{"num_hidden_layers": 12, "hidden_size": 224, "n_experts": 40, "experts_per_token": 2, "d_expert": 208, "d_shared_expert": 192, "hidden_act": "squared_relu", "moe_layers": [1, 3, 5, 7, 9, 11], "router_score": "sigmoid", "normalize_top_k": false, "routed_scale": 1.0, "balance_loss": 0.00216, "balance_bias": true, "router_cosine_scale": 10.0, "n_groups": 8, "groups_per_token": 4, "init_std_router": 0.0348, "lr_router": 0.00094, "vocab_size": 20444, "norm": "rmsnorm", "norm_eps": 1e-07, "tie_word_embeddings": "early", "optimizer": "soap_variant", "learning_rate": 0.0072, "beta1": 0.95, "beta2": 0.99, "batch_tokens": [65536, 131072, 262144], "max_seq_len": 256, "train_tokens": 523000000, "max_steps": 3638, "dataset": "wikipedia_en"}
Below are experts of layer 7 (counted from 0) of a mixture-of-experts language model. Rows are named router (the router's row for the expert), up (a neuron's input weights, with its number) and show model dimensions 0-223. Each number is 128 + 24 x the weight over its row's rms, rounded and kept within 0 to 255.
After each expert's rows: a language model's description of what the expert responds to. This comes from a sample of Wikipedia text that the model never trained on.

# expert 10
router [126 135 136 131  97 159 120 184 126 141 121  76 102 136 114  79 102 142 113 158 117 144  79  97 124 121 159 148 120 141  93 114 163 153  79 122  84 137 165 155 155 150 120 131  66 152 158 105 117 139 101 129 116 130 126  88 118 130 139 164 133  99  75 148 110 142 120 129 113 115  64  92 128 104 128 164 111 156 179 130 116 107 126 134 101 105 125 131  85 152 182 145 100 115 124 119 117 125 120 150 134 123 105 106 123 108 127 133 121 160 102 127 118 141 137 109 151  94 133 142 101  99 120 139 154  97 113 121  92 126 102 163 115  82 167 112 144 123  73 104 155 139 111 142 159  88 124 119 132 100 133 138 152 137  97 139  87  90 163 111  93 134 158 128 171 134 139 118 111 151 155 125 106 154 143 127 121 181 139 150 120 104 110 144 154 136 145 106 178 133 130 130 138 116 134  96 131 121 161  84 140 118 132 149 130 116 144 131 123  86 126 138 122  68 153 141 116 139 141 132 104 136 170 155]
up0 [126 130 129 149 104 141  74 153 145 120 140 105 103  96 165 129 131 184 117 145 112 126  72 106 171 157  47 124 160 139  88 137 115 135 106 144  95 198 136 123 130 166 134 106 120 157 133 110 160 108 109 109 127 124 136 140 145 152 115 168 144  97 132 144 119 110 115 138 153 133 152  87 137 106 152 170 191 161 139 121 145 114 104  96 167 103  94 132 122 116 154  86 122 122 120 139 125 133 128 193  98 128  81 106 113 104 136 119 160  99  95 125  94 128 170 129 155 113 136 143 150 101 124 155 121 137 187 116  93 157 106 134 140 146 163 114 123 163 122 111 133  97 114 132 122 105 136 128 145  97 119 116 145 127 125 138 126 137 151  83 177 130 128 114 144 148 136 130 116 101 160 118 172 145  92 119 133  87 150 140 174  96 133 108 154 134 118 148 133 105 120 134 143 106 141 113 121 106 102 123 146  74 138 116  79 131 141 121 128 156 129  87 147 106 138 123 110 118 116 134 101 134 127 115]
It responds to: Lone first letters or short first pieces of a split word after a space, often in sports text: s(ideline), l(ineman), h(itting), D(olphins).

# expert 7
router [135 160 131 132  96 169  93 141 133  96  81  99 142 114  95  99 124 157 101 130 132 117  87 114 137 120 155 124 117 148 136  96 149 131 141  97 105 137 152 139 142 163 152 132 145 146 163 131 105 150 155 116 144 116 148 138 172 105 110 161 110 140 127 178 119 160 155 135 116 125 136 150  96 144 165 140 156  92 157 121 144 117 116 120 114  99 100 111 122 160 155 123 143  97 157 144  95  86 101 130 117 119 111 123  63 110 150  87 132 105 112 128 118 144 131  81 139 138  60 117 139 155 116 142 123 134 136 160  94 128 112 154  90 116 108 122  89 116  83 121 103 147 103  98 101  76 126 147 146 127 119 114 140 172 135 216 103 104 135 122 114 113 102  92 116 138 136 136 122 121 117  93 137 172 102 103 141 117 169 125  92 136 144 154 154 135 139 161 131 123 156  96 157 127 144 133 131 151  74 123  85  92 112 123 147  90 117 118 113 121 119 124 124 122  75  89 112 148 154 107 129 142 137 145]
up2 [117 112 143 151 119 128 105 125 109 104 117 133  97 122  92 156 146 129  93 136 109  99 122 148 110 102 129 110 132 135 109 111 139 127 139 108 124 136 143 136 151 128 105 158 135  97 111 161 125 105 157 136 121 119 171 135 139 118 126 138 139 120 107 123 147 143 175 140 129 135 127 118 140 148 137 155 156 160 171 155 137 139 120 163 102 137  93 119 117 134 138 132 148  86  93 131 100 155 175 115 133 144 163 139  77  78 110 116 141 120 105 128 169 156 167 137 148 122 130 134 167 147 138 143 121 143 150 180 131 192 126 153 126 118 110 126 136 138 115 122  72 114 111 133 121 122 152 161 134 171 159 131  96 169 136 151  89 173 100  66 144 138 126  89 145 137 146 183 121 113  97  98 131 130 143  91 139 124 153 114 120 136 165 121 144 171  84 145 137 120 134  71 120 117 153 105 158  77 117  95 106 163 146 142  99  94 130 131 104  85 149 111 148  80  77 183 131 130 136 155  91 156 136 139]
It responds to: First names and their word pieces at the start of full names, often Slavic or non-English, in lists and tables: Maksim, Jan, Alex.

# expert 24
router [125 144 143 147  74 124  58 142  92 148 120 134 136 150 145 125 131 105 102  91  94 147  92 148 121 131 129 120 158 127 131 162 135 181 158 125  95 156 115 129 150 182 117 176  75  98 141 158 112 139 148 112 111 115 156 116 142 109 140 129 116 142 115 158 120 130 125 128 112  72 121 172 125 107 151 108 119 110 213 124 151 126 107 122 104 151 112 120 122 131 127 112 147  95 111  93 106 124 130 133 121 110 137 148 143 145 143 119 132 124 104 130 174 162 122  79 123  93 137 130  88 101  92 160 172 141 158 134 111 143 157 152 102 137 115  96 129 166  48  87 134 121 101 143 139  96 136 110 169 109 131 124  91 166 164 132 122 130 132 116 140 140  79 111 125 119 148 129 114 112 106 119  90 128 152 104 132 140 131 141  80 127  84 151 152 106 163 135 152 132 114 123 133  94 139 118 134 133 112 108 137  89 131 135 172  97 108  85 141 128 124 110 109 108 119 117 130 134 128 143 108 166 162 125]
up0 [134 167 113 165 124 160 114 152 136 106 156 130 133 133 115 134 112  94 160  89 122 156 134 130 104 118 123 121 134  96 130 158 127 128  89  91  99 108 152 171 113 156 118 108  95 137 116 163 100 106 130 108 170 101 138 114 173 114 119 112 124 141 144 138 148 117 100 123 127  90 104 136 116 121  75 106 125 136 152 156 116 122 110 143  98 129 113  95 168 149 169 138 151 111 204 134  90  87  82 124 118 162 152 134  90 164 171 122 130 140 127 126 142 148  98 101  74 149 152 147 143 132 111 127 145 118 116 143 119 145 118  81  96 134 114 112 192 154 135  82 154 118  97 117 130 106  82 163 145 153 101 150 121 158 104 126 124  90 131 126 121 102 107 128  92 140 128 142 116  75  78 122 121 112 135 141 168 121 122  87 111 152 105 143 184 127 134 112 126 153 107 149  89 124 127 132 126 146 135 103 121 104 131 117 146 129  89 143 157 125 111 118 113  94  86 153 150 157 118 177 112 123 141 110]
It responds to: First digit of years after "in", commas or table pipes, e.g. "in 1852", "| 1960 |", "O'Shaughnessy, 1875"; also taxonomy list line breaks.

# expert 4
router [164 117 113 151  83 113  76 131 142  97 143 126 122 146 127 149 111 141  70 137  66 148  74 140 148 126 188 152 118 138 115 142 164 144 113 119 123 156 138 117 130 154 162 117 155 140 129 134 132 159 179 133 137 148 127 112 153 104 136 155 106 147 128 118  92 140 142  90  93 117 145 154 109 130 147 143 130 143 167 116 131 130 122 162  90 151 129 122 149 149 110 150 140 143 129 166 140  63 135 164 130  88 123 126  98 109 135 136 135  95 103 134 148 131 153 100 111 107 155 168 132 119 111 128 128 126 130 113  77  75 148 142 130 143 175 111 146 100  83 117 137 122 134 113 111  75 138 125 148 117 142 143 115 194 147 156 114 129 141  94 159 136 118 111 147 113 133 135 116  95 106  80 119 140 100  96 120 126 120 100 103 117  82 144  68 135 116 176 128 113 154 125 138  74 116 108 116 151 110 103 101 117 126 111 165  92 136 125 127 127  73 147 167  92 131 120 124 123 150 116 137 113 118 132]
up0 [ 87 114 115 118  96 142 158 108  96 116 110 138 138 171 143 165 112 104 127 155 116 137 103 158 143 117 120 136 163 136 139 101 146 129 168 165  45 142 124 159 173 105 182  95 145 169  93 133 128 114 184  90 119 124 114 125  93  93 121 148 131 128 114  97 111 136 124 110 110 145 132 128 128 147 116  91 134 120 116 135 124 132 111 132 141 134 127 144 125 143 115 122 151 118 131 111  93 138 138 148  90 125 130 101 107 119 111  97 140 146 123 142 116 129 103  73 108 104 163 150 144 112 120 146 131 181 164 100 148 122 118  84 154 134 146 139 146 135 122 136  85 134 125 123 137 107 139 108 170 118 144 130 137 157 138 122 155 115 120 127 131 122  75 138 151 128 144  68 152 145  42 113 117 150 110 119 112 179 131 141 111 106 105  95 106 129 154 107 114 119 173  91 100 139 145  84 130 169 154  76 121 141 153 161  94 136 105 130 134 140 100  90 145  99 111 103 143 115 133 149 126  78 141 149]
It responds to: Short capitalised word-initial pieces like O, E, Le, De, Re, Be that begin foreign names or titles, e.g. "E|ilish", "O|sterhasen", "En|ki".

# expert 22
router [143 124 176 142  97 129 100 155  94 127 150 116 143 123 117 111 111 140 142 139 122 108 105  93 141 142 128 127 124 134 162 169 121 160 127 102  98 119 168 130 101 135 120 135 102 163 151 114 153 117 129 106 111 116 121 121 116 117 135 132 132 108 120 104 144 123 125 172  88 131 116 125 101  47 128 122 165  93 165 128 146 126 117 122 136 148  79 150 134 110 149 130 111 136 157 137 136 110 102 130 146 126 122 150 101 139 136 135 128 162 141 132 178 119 156 122  71  56 101 139 123 132  90 132 109 122 147 156  76 162 153 139 118 121 121  89 111 123 120 127 147 109  80 109 131  44 111 118 180 127 147 115 145 159 131 135  82 103 136 115 128 169 102 141 151 158 141 116 150 129 111 121 116 152 127 130  94 118 138 133  92 136  74 136 183  88 132 192 122 115 119 132 111  93 136 118 100 137 137  89 118  90 117 155 159 112 129 114 135 119  84 124 110 114 107 129 131 165 164 121 126 104 178 157]
up0 [ 94  82 139 116 123 136 116 113 113 118 121 125 167 147 103 111 154 106 104 141 159 133 151 129 128  74 101 141 115 119 113 162  85 125 122 151 155 118 142 115 120  98 123 151 161  90 109 137 132 116 165  86 146 119 123 133 105 119 102 130 163 101 131 131 133 122 154 167 107 147 187 127 125  77  86  98 100 117 159 132 145 145  72 140 150 116 121 104 132 111 163 144  86 132 134 121  92 121 108  82 160 182 140 119 118 172 148 122 132 130 144  89 148 148 119 113 111 110 115 114 121 129  81 122 107 100 106 106 146 131 132 140 113 141 133 135 144 118 101 149 112  87 133 142 118 126 135 146 172 173  89 105 104 175 161 120  98 140 108  87 119 153 145 112 132 144 139 131 127 131  87 142 131 147 142 152 135 107 120  93 159 142 142 127 240 139 129 130 107 117 150 152 146 108 130 106  78 160 161 123 179 141 141 113 131  90 126 135 129 126 124 110 124 127 100  98 139  91 132  90  94 133 122 123]
It responds to: Names of institutions and academic degrees in biographies: University, College, Museum, Doctor of Law, Bachelor of Economics, Education: Cornell (BA).

# expert 1
router [150 152 137 125 123 171 121 133 182 112 117  88 127 140 106 111 105 161  85 160 128 114 105 128 152 108 134 121 137 141 166 104  91 152 126 147 118 183 148 107 149 153 129 128 100 120 131 127 128 161 148  96 123 133 158 138 120 119 146 151 158 129 124 120 141 138 169 130 115 111 119 103 141 111 157 162 124 120 163 145 125 116 101 143  81 157  41 132 163 100 140 160  98 125 128 115 125 124 120 147 135 128 133  97 109 123 129 122 119 150 125 144 142 155 119  90 109  83 125 112 111 148  92 114  99 149 138 174 105 110 113 149 153 114 160 104 101 129 132 118 137 135 135 138  90 137  95 129 113  87 119 137 136 157  96 113 125 141 149  92 137 165 106 109 145 152 126 145  78 139 102  95 109 138 115 118 116 142 165  92  97  98 118 137 196  83  91 112 125 110 205  97 167 118 123 102 135 152 126 124 116 127 146 129 130 130 140 118 153 115 173 128 117 150 118  59 163 165 150 110 106  98 131 168]
up2 [183 133 172 116  99 151 131 132 164 142 108 125 136 109 181 114 153 133 150 137 174 140 126 151 132 128 112 134 120 136 143  98 127 154 178 167 103 158 137 134 150 131 109 148 133 106 121 143 108 115 142 105 127 130 125 152 194 158 126 158  99 158 147 106 108 155 132 133 124 123 135 112 133 130 143 161  97 107 128 143 173 140 123  87  86 117  73 143 161 138 120 139 111  98 159 139  84 137 126 159 163 135 186 128 129 120 155 113 102 181 133 136 143 122 144 104 104 123  92 126 133  98  91 122 130 183 136 138 126  94 125 131 174 118 114 102 131 124 124 146 145 132  92 110 142 131 119 155 115 111 129 131 121 138 163 103 142 153 145  96 162 109 100 122 137  67 132 165 131 139  99 136 143 111 150  69 112 107 142 136 126  79 154  99 125 118  59 134 131 169 151 153 124 151 145 111 133 123  70 129 112 138 138 154 120 126 177 121 125  84 145 126 122  92 113 161 160 119 173 126 112 131 136 141]
It responds to: Word-internal suffix pieces like at, ed, ly, able, ur and degree or quality words after is/was/a, such as much, very, strong, similar.

# expert 35
router [126 145 123 139 109 123 124 132 140 131 158 123 139 138 137 132 104 127  98 145 130 119 123 129 130 153 125 130 143 171 165 128 162 182 126 145 113 142 133  99 118 103 133  64 116  93 153 102 106 119 121 110 168 111 171 163 127 128 131 145 150 105 101 136 166 128 127 166  30 114 146 145 135 128  95 130 137 105 132 132 126 111 117 151 129 108 124 173 117 158  99 177  97 156 126 131  90 111 117 143 130 137  80 131 132 135 155  87 109 127 122 141 184 109 123 111 115 112  75 119 117 109 119 158 131 161 139 155 113 116 136 149 100 102 128  72 100 128  97 106 102 128 136 133 154 117 134 127 206 143 127 123 156 155 153 132 109  92 130 122 152 150  92 132 146 146 143 108 139 110  96  85 112 124 111  76 103 143 165 155 115 107 139 142 110 101  77 125 159 101 143 105 132 132 129  83 131 151  85 102 165 132 141 118 129 162 122 110 139 143 143 123 142  82 136 105  98 103 132 161  95 133 169 140]
up0 [108 156 147 135 156 104  85 136  92 106 121 143 178 121 145 124 139 122 136  95 170 130 167  92 174 109 108 114 145 110 156 165 165 186 142 166  87 150 106 111 161 104 140 115  98  93 141 178 126 128 161  90 128  99  97 117 117 130 148 151 152 138  98 104 158 142 146 103 121 133 159 146  97 147 103 141 119 164 124 151 100 138  92 114 111 153 116 122 109 140 124 109 140 143 141 139 118  90 142 128 155 106 141 130 142 117 163 156 126 145 145 139 123 121 128 108 172 138 113 135 158  84 131 163 149 137 151 101 126  93 140 160 128 134 105 148 132 130 142  78 110 135 107 116 135 108 112  97 104 126 116 128 148 139 122 131 126  87 126 124 121 135 118 117  77 118 102  88 158 128 142  93 128 168  93 135  65 106 142 128 120 151 150 122 108 155  79 104 168 135 116 142 106 103 135  72 157 168  86 132  79 116 111 169 116 154 117 123  98 106 113  91 158  84 108 119 128 163 113 146 147 111 121 132]
It responds to: Nationality and language adjectives like Indian, Hindi, Arab, plus pieces of South Asian and Arabic names and non-Latin script bytes.

# expert 9
router [ 78 111 136 151 127 168  92 117 136 121 131  87 151 176 146 143  94 128  94 164 117 139 104 100 139 139 116 145 118 123 142 129 177 131  94 175 138 178 123  95 100  99 118 103 121 172 108 131 140 128 169 140 109 147 128  68 148  89 140 156 139 177  95 142 132 138 137 146  94 108 105 152 150 121 148  91 132 132 158 137 133 136 118 144 125 162 163 120 141 128 131 158  94 116 121 136 101 117 157 155 132 117 119 117 137 116 109 153 131  92 132 130 142 115 142  84 129 111  77 149 125  86 118 123 133 169 138 137  89 107 146 138 136 131 172 104 125 106  88 100 150 134 144 156 153  97 164 105 136 137  91 158 141 105 145 123 118  70 131 144 116 131 153  96 124 139 151 113  93  91 123  96 112 114 124 130 127 125 135 122  71 173  88 166 186 100 157 134 112  83 144 134 152  73 111  91 134 163 125  99 133 100 141 140 158 131 139 108 133 113 113  85 120 129 129 108 150 123 138 123 151 134 113 150]
up0 [124  88 141 124 145 129 174 153 127 116 126  91 120  93 131 119 109 104 127 127 134 164 103  92 124 107 153 144 102 145 115 106 143 148 100 132  95 177 120 144 104 153 117 112 135 132  76 136 193 127 141 128  99 149 115  95 109 136 119 134 146 120 114  64 147 140 105 132  87 140 139 130 147 110 111  49 107 140 119 144 158 166 114 129 153 111 106 113 112 110 115 139 118 159 118 152 128 139  84 132 150 101 100 116 130 131 143 113 132 136 160 120 141 136 139 148 146 154 123 132 178 165 161 169 145 148 176 138 135 100 140  96  97 124  93 114 100 115  81 122 171 129 193 145 130 118 144  94 143 126 117 141 173 128 167 173 127 104 126 104 120 104 151 158 128 141 165 127  82 112 169 157  86 105 115 129 142 106  94 128 158 101 142 165 152 136 127 135 142  76  91 121 141 109 153 156 121 181 133  97 123 122 112 152 146 137 159 128 105 121 118 133 164 133 156 127 144 149 133 108 138 150 119 102]
It responds to: Word-initial pieces W, G, F, St, w at the start of names or compounds, e.g. Wood-st-ock, Whit-st-able, ox w-agon.

# expert 20
router [126 157 178 111  71 135 158 143  96 164 121 129 128 137 121  83 100 120 124 116 103 140  97 109  91 123 119 125 131 115 149 156 134 176 113 158  92 138 121 137 141 115 139  88  68 100 119 108 101 113 142 148 136 141 103 131 140 110 126 126 151 142 142 134 103 153 138 127 133  88 114 163 113  96 121 132 112  92 184 134 145  79 106 154 138 113 132 138 107 118 151 114 105 120 140 162  49 131 145 179 145 107 101 122  91 117 111 105 117 111 143 111 121 173 145 110 136 106 105 156 117 108 127 116 120 119 107 120 101  92 123 138 159 111 166 104 108 130   6 111 160 125 116 102 145  86 135 136 167 131 120 121 158 150 155 105  97 119 131 130 112 115 137 119 166 123 116 161 123  85 147 129 126 159 132 134 103 139 166 122  99 174 131 154 125  77 119 158 130 118 126 126 182 134 120 110 137 129  97 105 117 144 132 117 129 133 141 121 130 145 112 138 158 134  99 118 158 125 158 128 101 127 135 135]
up0 [128 138 139 119 141 104 120 115 129 152 120 146  99 124 138 134 127 131 148 136  91 131 111  85  94 128 148  86 155 138 122 118 129 167  97 157 123 152 151 111 113 111 159  92  98 136 154  84 114 162 121 150  87  83 160 142 138 121 119  95 139  97 105  71  86 131 137 138 145 114  92 100 105 161 170 137 103 137 146 152 117 151  67 101 102 118 148 107 119 111 137 122 167 122 111 123 148 112 126 114 134 126 136 141 165 126  97 137 140 207 119 116 178  60 102 158  83  89 158 160 154 117 141  98 120 118 119 127 139 136 131 119 130  79 114 126 138 115  96 117 109 171 134 139 116 111 134  97 161 108 170 135 162 134 137 113  92 115 121 153 137 115 111 141 115 153 140 159 105 100 132  79 119 111 118 110 108 123 132 136 153 116 153 159 153 165 111 121  86  72 123 110 119 128 155 120 132 112 129 116 142 142 163 131 145 166 126 157 155 153 135 160 141 176 149 126  94 124 121 118 184 146 119 128]
It responds to: Opening parentheses and the first character inside them, in records, climate tables, taxonomy authorities, cast lists, e.g. "(4-2)", "(CST)", "(2023)".

# expert 25
router [134 147 147 150 103 115 120 134  80 128 100 109 129 105 141 104 131 150 122 127  97 116 129  97 124 120 172 158 133 171 215 133 159 186 105 154  97 146 152 138 121 120 104 118  95 157 151 141 158 128 172 116  97 142 158 148 128 105 143 119 120 146 115 147 126 191 161 165 108 140 129  97 122  63 156 129 106 117 141 133 131 117 143 160 132 154 118 147 115 132 154 138 114 170 137 169 106 126 128  99 146 122 135 160  92 139 121 109 115 143 108 124 161 150 124 133 118 130 114 146 136 121 116 147 120 145 135 115 108 107 152 135  98 107 151  64 121  96 126  79 133 131 106 127 134  82 159 127 177 128 111  98 136 151 130 123  76 126 145  76 149 150 104 131 112 148 146 144 113  82 120  88  91 153 126 126 132 160 117 135  93 132 100 145 174 141 116 148 134 131 134 146 165 103 134 128 115 128 117  64 122 101 139 122 169 153 158 125 121 120 104 133  91 124 101  96 139 104 175 137 128 128 162  99]
up0 [134 143 134 160 136 117 132 144 138 108  97  89 152 111 110 114 145 154 130 134 147  67 120  83 119 118 188 133 138 118 116 146 159 160 113 160  90 145  90 141 140 147 134  96 111 116 132 169 148 122 135  85  92 114 114 168 119 125 146 124 106 159 151 120 117 144 144  98 104 117 121 125 136 129 158 115 114 200 133 123  91 121 156 127 122 116 100 132 168  96 147  85 148 121 113 114 138 110 180 120  93 125 151 140 133 141 154 132 124 129 123 149 145 106 125 121 155 140 110 176 159 191  93 167 101 135 146 158 128 121  92 113 116  81 167  95 139 112 119 123 126 123 123 129 169 134 155 130 117 124 101 146 157 113 170 121  86 127 140 108 152 166 132 127 189 141 155 116 138 162 117 101 135 151 113 100 141 156 144 123 121 132 117 159 127 148 155 115  96 132 161 150 142 149 147 117  77 104 137  93 108 125 140 150 155 102 183 180 143 131 137 147 131 117 114 163 148 111 165 131  81 160 124 106]
It responds to: Head nouns for media, companies and institutions, often completing a word: television, company, software, streaming service, documentaries, investors.

# expert 32
router [114 144 145 139  89 136  78 124  89 131 126 133 127 150 102 111 107 147  89 161 126 129 108 115 141 107 169 144 141 143 194 168 132 175 140 154 125 138 181 161 144 124 109 116  48 139 149 124 133 154 154 110 126 148 118 106  93 105 119 120 101 120 104 138 126 195 147 158 125 106  56  97 138  64 147 142 114  95 152 131 146 108 124 124 126 129 118 136 137  99 131 137 128 135 163 154 101 113 115  96 186 138 133 118 128 133 152 123 122 111 103 141 135 116 111 115 117 112  66 135 134 134 112 140 135 130 144 135 127 103 111 131 111 116 175 109  97 123 137 110 123 138 105 127 126  85 152 132 145 113 118  99 132 185 122 148 124 119 162  62 141 115 116 121 157 149 173 122 107  87 119 126 112 150 124  99 123 149 117 121 123 124 119 162 215 120 148 179 155 130 120 134 124  96 112 122 141 135 138 118 131 124 146 119 124 130 106 125 132 100 136  87 109 106  82 125 126 126 177 124 123 124 128 144]
up0 [183 123 101 152 117  90 125 114 116 104 120 139 191 135 134 154  99 143  86 157 122 171  99 112 159  73 102 121 119 129 154 113  92 140 142 119  84 104 145 139 115 148 140  92 124 136 121 138 144 125 163  79 108 143 131 125 106 124 132 124 105  98 136 138 124 132  88 124 136 131  99  95 163 100 151 108 131 127 109 130 135  95 159 133 111 120  89 130 185 121 118 150 107 149 115 150 152 120  79 102 158 111 159 122 118 107 166 143 141 120 177 136 100 151 101  91  93 152  86 168 159 153 129 127 137 119 128 146 124 138 143 153 153 138 136 136 143 106 114  84 108 122 113 121 121 121 144  97 123 153 103 110 139 164 165 169 116 146 155  96 145 108 151 115 144 152 120  98 114 141 152 133 155 105 140 135 114 128 123 148 127 135 101 109 169  84 139 167 196 103 128 159 105 130 158 113  80 153 133 136 148  98 178 139 141 141  94 124 114 111 163 116  77 152 114 134 153 172 126 118 152 148 100 124]
It responds to: Noun endings and general nouns after the or 's in expository prose, e.g. troops, evidence, "chang|es", "decre|ase", "contex|ts".

# expert 12
router [125 112 146 139 108 177 102 111 152 188 132 155 128 120 112 130 119 121  72 135 149 143 110 110  85 131 145 131 158 171 131 117 145 165 171 144 145 125 115 124 126 136 137  98 131 166 157  96 104 104 129 120 122 130 112 160 184 120  99 146 113 124 116 102 132 118 129 158 114 117 113 137 140  92 127 144 172 129 182 124 140  91 147 132 113 129 124 152 126 120 137 176 139 107 127 136 101 144 121 134 130 150  73 146 116 128 123 129  92 105 129 125 167 138 128 111  85  72  83 116 142 101 114 120 142 130 124 156 129 147 150 145 119 122 141  67 127 122  67  80 135 126  92 114 116  88 131 145 162 140 110  89 126 152 129 103 103 106 141 139 164 129  89 121 106 196 142 136 136 106 101  85 120 112 127 120 112 104 140 152 122 108 166 151 142 105  98 165 157 104 147 140 162 147  70  89 101 113 111 127 115 109 118 131 155 142 156  83 141 122 123 151 153  87 101 151 123 134 123 142 133 107 172 146]
up0 [ 83 125 123 110 106 145 146 144 156 111 135 103 111 128 125 131 148 111 128 121 104 105 122 135 150 110 147 128 109 136 117 127 147  86 155 125 144 170 132 154 130  95  98  89 124 112 142 111 148  81 166 123  80 147 142 112 129 128 150 163 111 104  94 116 126 175 174 104 149 128  75 143 124 101 137 100 127 122 120 126 116 101 130 146 132 147 102 122 114  95 129 129 137 110 126 123 146 182 128 136 133 150 124 123 152 126 124  74 112 100 120 111 102 142 157 146 115 122 125 139  92 122 130 124 135 125 116 105 148 115 154 118 135 100 111 130 127 123  95 106 155 210 153 164 133 115 155 112 187 101 141 127  79 107  93 137  94 152 109 180 150 164 169 139 131  99 116 128 113 142 130 129 115 107  94  63 127 137 143 110 133 107 136 113 164 125 101 199 154 123 139 125  73 135 156  87 146 150 146 146 119 163 157 106 120 140 145 110 132  80 130 167 159 103 144  82 164 161 138 138  88 101 120 138]
It responds to: First letters of non-European place names after "in" or commas, e.g. "T|anzania", "Nusa T|enggara", "Siege of B|aler", "Le|ban|on".

# expert 11
router [134 124 164 175  32 130 115 149  86 138 129 148 136 119 155 101  94 145 110 111 116 114 100 103 131 110 133 138 133 167 177 108 125 201 108  95 113 186 152 127 115 114 172  99  88 177 126 161 121 141 136 138 116 127 117 123 161 122 123 131 167 108 114 162 136 116 129 120 117  93 102 131 135 100 124 157 144 105 122 118 136 104 115 124 147 137 144 136  92 123 143 122 124 120 155 135 121 116 122 159 149 109 143 107 133 134 134 137 118 127 126 112 154 180 115  87 112  75 119 130 118 163 110 112  88 139 142 126 121 151 180 163 126 138 112  85 112 152  50 100 132 122 132 101 124  84 144 122 160 135 131 143 123 153  84 145 107  86 151 111 140 137  98  93 149 112 150  89 131 164 126 130 126 158 106 144 148 138 111 114 125 135 148 163 139  88 122 153 120 105 143 146 186  98  89 122 154 143 133  87 115 101 146  97 155 120 132 125 134 140 163 120 119 141 104 142 129 141 155 127 121 122 113 140]
up0 [107 116  92  87 138 173 177 130 131 141 124 163 136 145 181 135 132 147 112 109 165 125 143 106 108  55 206 141 153 188 135 166  82 137 120 134 127 100 138 154 116 143 146  92 112 137 157  97 128 130 120 149 149 112 103 156 150 121 154 117 142 119 116 114 114 125 117 132  97 107 113 135 133 113 147  91 133 121 155 123 151 144 172 144 181 126 112 107 129  80 162 106  93 117 138 152 116 113 117 142  99 104 164 152 139 139 104 142 127 120 123 128 116 118 144 100 119 115 125  97 145 127 120 177 171 115 155 143 133 138 167 171 157 100  99 145 142 124 127 145 138 151 137 151 119 157 160 151 130 112  65 133 128 143 158 143 146  99 130  96 144 115 144 129 157 102 157 141 136 134  94 128 144 179 169 135 108 141 117 117 105 124 109 167 154 114 150 129 135  85 158  90 127 145 162 102 135 127  96 128 145 102  68 105 111 136 135 137 123 143 113 117 143 131 138 125 166 101 104 123 155 182 129 137]
It responds to: Digit pieces completing years and dates, especially death years in birth–death ranges and after (age, e.g. 1959, 2006, 1934.

# expert 29
router [130 130 172 121  70 145 124 162 103 144  76 143 124 124  57 121 110 124 102 183 121 143 120 125 129 151 145 156 120 144 153 134 114 139 118 140 115 137 143 138 114 140 150 104  69 144 139 154 122 129 115 142 133 134 112 114 141  89 130 141 105 122  81 144 149 138 168 101 127 153 122 143 130 133 111 128 117 160 147 128 122 151  90 114 134 162  86 128 124 156 174 205 136 156 148 134 103 102 111 125 153 128 144 107  96 106 117 116 115 170 101 118 129 161 149 133 114 115 125 117 118 132 146 119  84 113 128 164 127 139 134 139 142 154 140  78 100 140  15 102 128 115 111 146 136  99 157 104 139 122 150 144 130 146 136 139 129 108 128 100 147 139 116 122 159 115 167 137 105 136 157 146  93 155  85 114 160 103 168 106 125 161 151 170 135 141 123 145 159 125 134 149 133  70 139 128 129 134 142 112 155 133 141 123 147 103 105  80 107 102 113 117  98 130 144 166 102 145 158 151 147  97 144 130]
up2 [142 141 151 138 126 126 151 129 102 123 114 146 109 166 132  91  87 119 170 163 100 110 115 107  95 108 127 131 172 145  99 163 142 142 132 130 141 108 127 108  85 144 122  71 145 105 161  88  81 134 101 119 138 143 144 117 119 164 141 117 159 141 105 114 130 119 105 160 150 169 133 101 119 104 158  79 103  97 147 107 150 103 166 105 120 156 123 117 177 131 142 174 126 119 104 134 182 128 110 143 170 147 109 154 131 108 107 112 197 126 158 128 123 138 146 124 156 121 108 112 130 162 165  91 109 145 104 100 149 145 130 148 152 146 112 125 132 134 111 148 138 168 170 135 122  79 107 127 134 108 103  78 141 127 122 143 147 142 144 127 146 114 130 150 136 125 145 169 114 128 166 130  90 136 144  68 122  88 138 147  94 158  90 164 109 120 130 157 130 144 157 132 129 125 113 168 147 137 146 138 114 152 117 129 163 165 135 153  97 156  85 168 161 132 138 128 146 103 103 172 150 116 128 106]
It responds to: Single digits, semicolons and pipes inside football league and player statistics tables, e.g. 5; 3; 2, | MF, | Total.

# expert 39
router [109 139 118 136 109 153 109 163 138 112  95 135 166 149 121 138 140 136 103 126  94 132  97 152 149 150 166 139 143 164 201 115 132 146 133 128 115 137 162 154 172 143 158 128 152 120 130 142 109 147 186  94 154 137 149  95 136 129 155 120 124 126 120 176 139 143 130 103 119 119 167 134 110 154 148 141 121 112 139 145 154  96  99 140 139  81 116 108 124 133 131 137 144 111 147 126 115 115 129 145 138 126 123 109 107  91 124 126 123 124  94 146 155 125 137 101 119 117 111  91  94 149  86 129 115 102 111 162  57 113 127 162 129  97  92 108 118 117 114 104 145 144 121 124 131  54 170 119 142  96 120 117 136 154 114 211  92 124 143 133 113 147 120  84 151 152 126 155 115  96  91 128 102 161 117 101 151 119 145 149 133 165 124 151 192 125  81 160  95 133 102 110 158 109 114 110 125 129 108 119 110  99 134 116 146 114 140 120 109  87  95 140 123 139 104  89  98 173 169 128 116 158 150 140]
up2 [123 132 155  88  94 135 113 121 113 104 134 146 115  90  94 122 134  82 128 144 130 146  87 134 136 111 131 153 156 149 157 115 169 140  86 109 149 165 147 113 109 131 146 157 181 127 152 118 131 139 112 134  79 118  91 145 154 108 112 145 127 150 138 104 141 159  97 150 143  73 107  90 125 145 134 167 106 115  95 117 119 134 125 103 152 149  99 126 133  95 125 101 114 119 108 160  96 113 150 127 138 154 159 115 155  90 160 108 122 135 123 151 107  91 121 129 124 137 145 124 107 104 131 128  47 142 140 107 122 106 112 152  95 148 122  64 189 118  93 124 110 146 102 133 153 117 165 168 127 135 150 102 109  65  93 130  76 141 161 131 150 133 107 100 140 123 145 102 107 146  89  82 121 105 182 151 126 107 152 127 106 127 159 135 149 142  92 128 148 107 164 133 138 157 115 147 118 168 155 139 119  95 131 111 113 116 145 135 147 142  81 115 114 123 110 127  96 126 132 152 152 100 114 121]
It responds to: English and Romance given names and initials, often as pieces, such as William, J., Fabio, Lorenzo, Jérôme, usually before a surname.